{"lr": 0.00276, "batch_tokens": 65536, "train_tokens": 413600000}
Below are experts of layer 7 (counted from 0) of a mixture-of-experts language model. Rows are named router (the router's row for the expert), down (a neuron's output weights, with its number) and show model dimensions 0-191. Each number is 128 + 32 x the weight over its row's rms, rounded and kept within 0 to 255. Numbers have three digits each.
After each expert's rows: a language model's description of what the expert responds to. This comes from a sample of Wikipedia text that the model never trained on.

# expert 31
router:106069102117156123110137138083152120125167158116123120195153176128130150136109114111137129170156068116147189197132210071102183078182168145107108132158134150115163100110117168175156120152174093096148136088139171103122119140144170155153170097114178087152150130167059146118148102106158142121155083160126188161127173142117155185151095184096148108110114057118132151127082136109144135111132163134191158123114165096126152106107120095133147142108123080074142104078123105114157170103116098137104130167167117180207118165168093186098137152095109173071169111178174152125173123178110105091
down0:126200109131151101148140140160116184088170130103116135115128136085169162176137119189128108126152155137108121132124113111144143158175168096078141143178177145149181165134087101118151074102116197118108141080091151149164099102169112090096111112113163133106155099155053141135111117130124140125136124146081124203176104135118067148148087146103137096148102086111119161133107112113108139187177153159122151111126154144140077132126187159209121176118092136187080074138140135179097106110193124129160158146119153185120078114070145123074125159140194200162191063087104151135130089112141167161
It responds to: Short pieces opening a name or word after a capital letter, such as Abd, Pat, Marc, lect in Electric, plus given names.

# expert 7
router:138129131132134125133098111125130141193130126158103152178117134104121140162110158159137157083160121090123121144113138093156109091155185136210163141179129098104090074128159127120153150163127151109159084144142134100057103117136159129150181098123193108161098118166080073111170140086122064140095098147132089106200189174150148145143119119077095142107165080142126110112094107166151143145158171150141161167105157080114130130059087137095145071083155145138115144086180027131108185115142139101096175175142096172194118082089114125102089129123178124127180143105175193119114134154177096136
down1:183083153102129105114135090126115123115115172162113105169118108149167100115108114172108078156126101166089126161136151144145174113188146134080143131123165108082109113151099105192126122148180094174125160113149119148106139150091133166137107140156139122118120104136112177125137180122036102110125115112125188166127111093182128125166151133111083151127179116145160169131061178085167080121138094055109122119151127197154124101153113132156125117137145149046198193106086096132101164059150053124108131105097135130136044124156111133141145152115051087093128108164121139126083165181072188116
It responds to: Final pieces of personal surnames in lists, tables and credits, such as -ić, -owski, -berg, Jones, Smith, and following commas or brackets.

# expert 39
router:141118112133118135108125140088122088163167154151143177118136106121161150191197151109162141172142152155156161143143170100119083030131163139160107139143163074123129157151091138102132153149110106120117128169150123109168114171109125131193177144139165078157116086109113159156057154081106119125159139041108129107159174166096182163105148166082103091171076097124100136135170186096175156168130186138138178130117205108133158110120080115096141111137129060116123176098151146119130229175113113146166155089150102121171109128105139129119079183140133193134117125177151150124165136127083130100
down2:168154109127152131110093177095122184094145141107134106076087113117169161126135120153170103103142125122097145178161147127100093097140144094149169144108132137104165043170183144152113114134083048099199164096143136101144101090084110092105101170151116075091126168133120161120080068135187086145141092160195120172174179121111142118079113129073069154166100130184147132141118122186081188147123118109116047142102152123161121151099159084130103077120161156129129141100126065143077122132119116092136065123147159130159167097117103164072135158154103100138172078157101104079131179117121118140
It responds to: Line breaks and pipes starting table rows, especially election result tables, plus political words like President, Republican, MP, parliament.

# expert 13
router:083140168141137128128154130118193066164103111155185145163094116132110196174107053107163145081202114105170181149094156110121153064125187150110127157157136111087161106168104124140129094164118110096191107116177125130135128056220144125141143156178151138119091085177098141155113137093139135153125143150161168174071198125085187129127148162079110116096186096162126094167114111128156109085147066113092171127107161115094128128069122131105142091094171132107090156112148078126128150150143078163107167119129142100126089175162125136087105134123140124112164155109123217127143136118114109141
down0:151103159067159072089074068169145151120098125139139162128111088098150121147115188136144125092090062160076123144099158120133176160123075138145107115130154138119063109119156108107114129168100109178162127090191168081103179097195140062112092140137123110111186089115104088149140065180155050144164112125208209072120120106125162120126134120168104123109086085156172148147035135102104130162147168173119112109162141135141149131110150174124137115158090150141107184137086115130141159144114140127127084122123150109094185119132138137054112101088130127133121108088141139105076078115137098148
It responds to: Capital-letter word openers like F, Pro, Sp, Comp, Rec, often at a line or cell start, e.g. Projekt, Pro-Duo, Francois.

# expert 28
router:141125104097141166148119123127189087173134159164128135136108110144143158158129117110109152171161087148138103169090136107106126143148157115149103099184126148147099094143115232082146123184103135041131107147196095091114141136158118186170167184112111169099162139187148109104137097147131112155105137134195107172144123141128116113142147169102174111137135153093181144111007135158161114107090161118136191157107198097140199082118132093097118133144199066160085142087229114145102154152125125110121188151148117135160116127124143127127097140080109104104140114155175142107139119091123114141
down2:092123150104081196124139163134165146107096085153091120150102084114149195109148132155142127189097121111174140114177148130138143149096138139177115174163092165127172134121097078162135148077150105155164161123144145121069136114136148096091180097121083127143095125111083163137122151144137141096124117132155128142162164034086118085142122085078115132148087142196098149120143138159063156083179120114137051141103141137087134118101104157113123135151123067076087109146126114125096082130114113175198105159170172143149154161143152115155069092127124173203178159093056100055122105155088086139
It responds to: The pronoun it/It as subject or object, plus dollar signs, braces and parentheses in LaTeX formulas and table units.

# expert 15
router:140109123075149156156118106108167090148153187111128231155114095133125138178138117136131102114158089113191128150116107093071135120174130086137162127165173110103085093166124149170147169136146133103138090163172109082171116124184179186149091157168132141137133116183069163090123135105141116133131123174175138108122143124090130137140123158115057117098167097078081167072101136123158176104144160156153179180143149114070144160099058152158175136107148137161063136094141118109088149121175142141088151169189044087144138148103120174159090127165150180088136137138099176118171123160119143146
down0:096127110193088093085087121082101162135143213182164138092113148149113162135121125123138147148121111146149208148160124132095114171142091169129115109133166139142117148136152087140141110104159166109230093123135131128150093200193057182184116122126093116095153164115127194124155140160111148121120134162089098134127175128110124121134069152116119139060147155174143180087117119145152141154112086096179125088095219115149124171071114135132124117148149162133133050162162139120134150180110156172124151105142113133136090094135151106117120105056063123116125158130174152146139116076065086096
It responds to: Words inside titles of films, songs, albums and TV episodes, often after "The" in credits tables, such as Love, Night, Best, Story.

# expert 26
router:090106120089134151109054073162162075156161150153137117144108108070149153115191165156138126067116120073175154117098156066113139101159143148151171149169164119117168130171098128189156102186109168071160076156195138104102072121121152179177127152143175128121141135120122165127157146078116088128133133163144094093111110088064139125112103155140120156138134013074158126125063111103130158075121118203105145145111170119144126135123124117161181092131143145116073172071177106141115184141159150118139108130151109090138153117127195167129083154118125117119107181125159151143124088104108127155
down0:093141168125103105104161137111127147095126120132084096208103076139105081180133129114239147132110144123158136145133092109164108097162141106105168153098109156132103156111099132183180114138113144139158133096109102112148176089113110122091141128116086112124124086146144181124112106127162136097159117135166200161113139126168142150105162144139185163163092175168154187123114184100120123115136144070174121128040172155144187145126093087153103140131125112064231116093138061161082119096084078104140141065145192147140129134114115140067103150097122113111077143107080082125105119099180112134
It responds to: Nouns for media works and their reviews, such as song, episode, film, book, album, score, usually after the or opening quotes.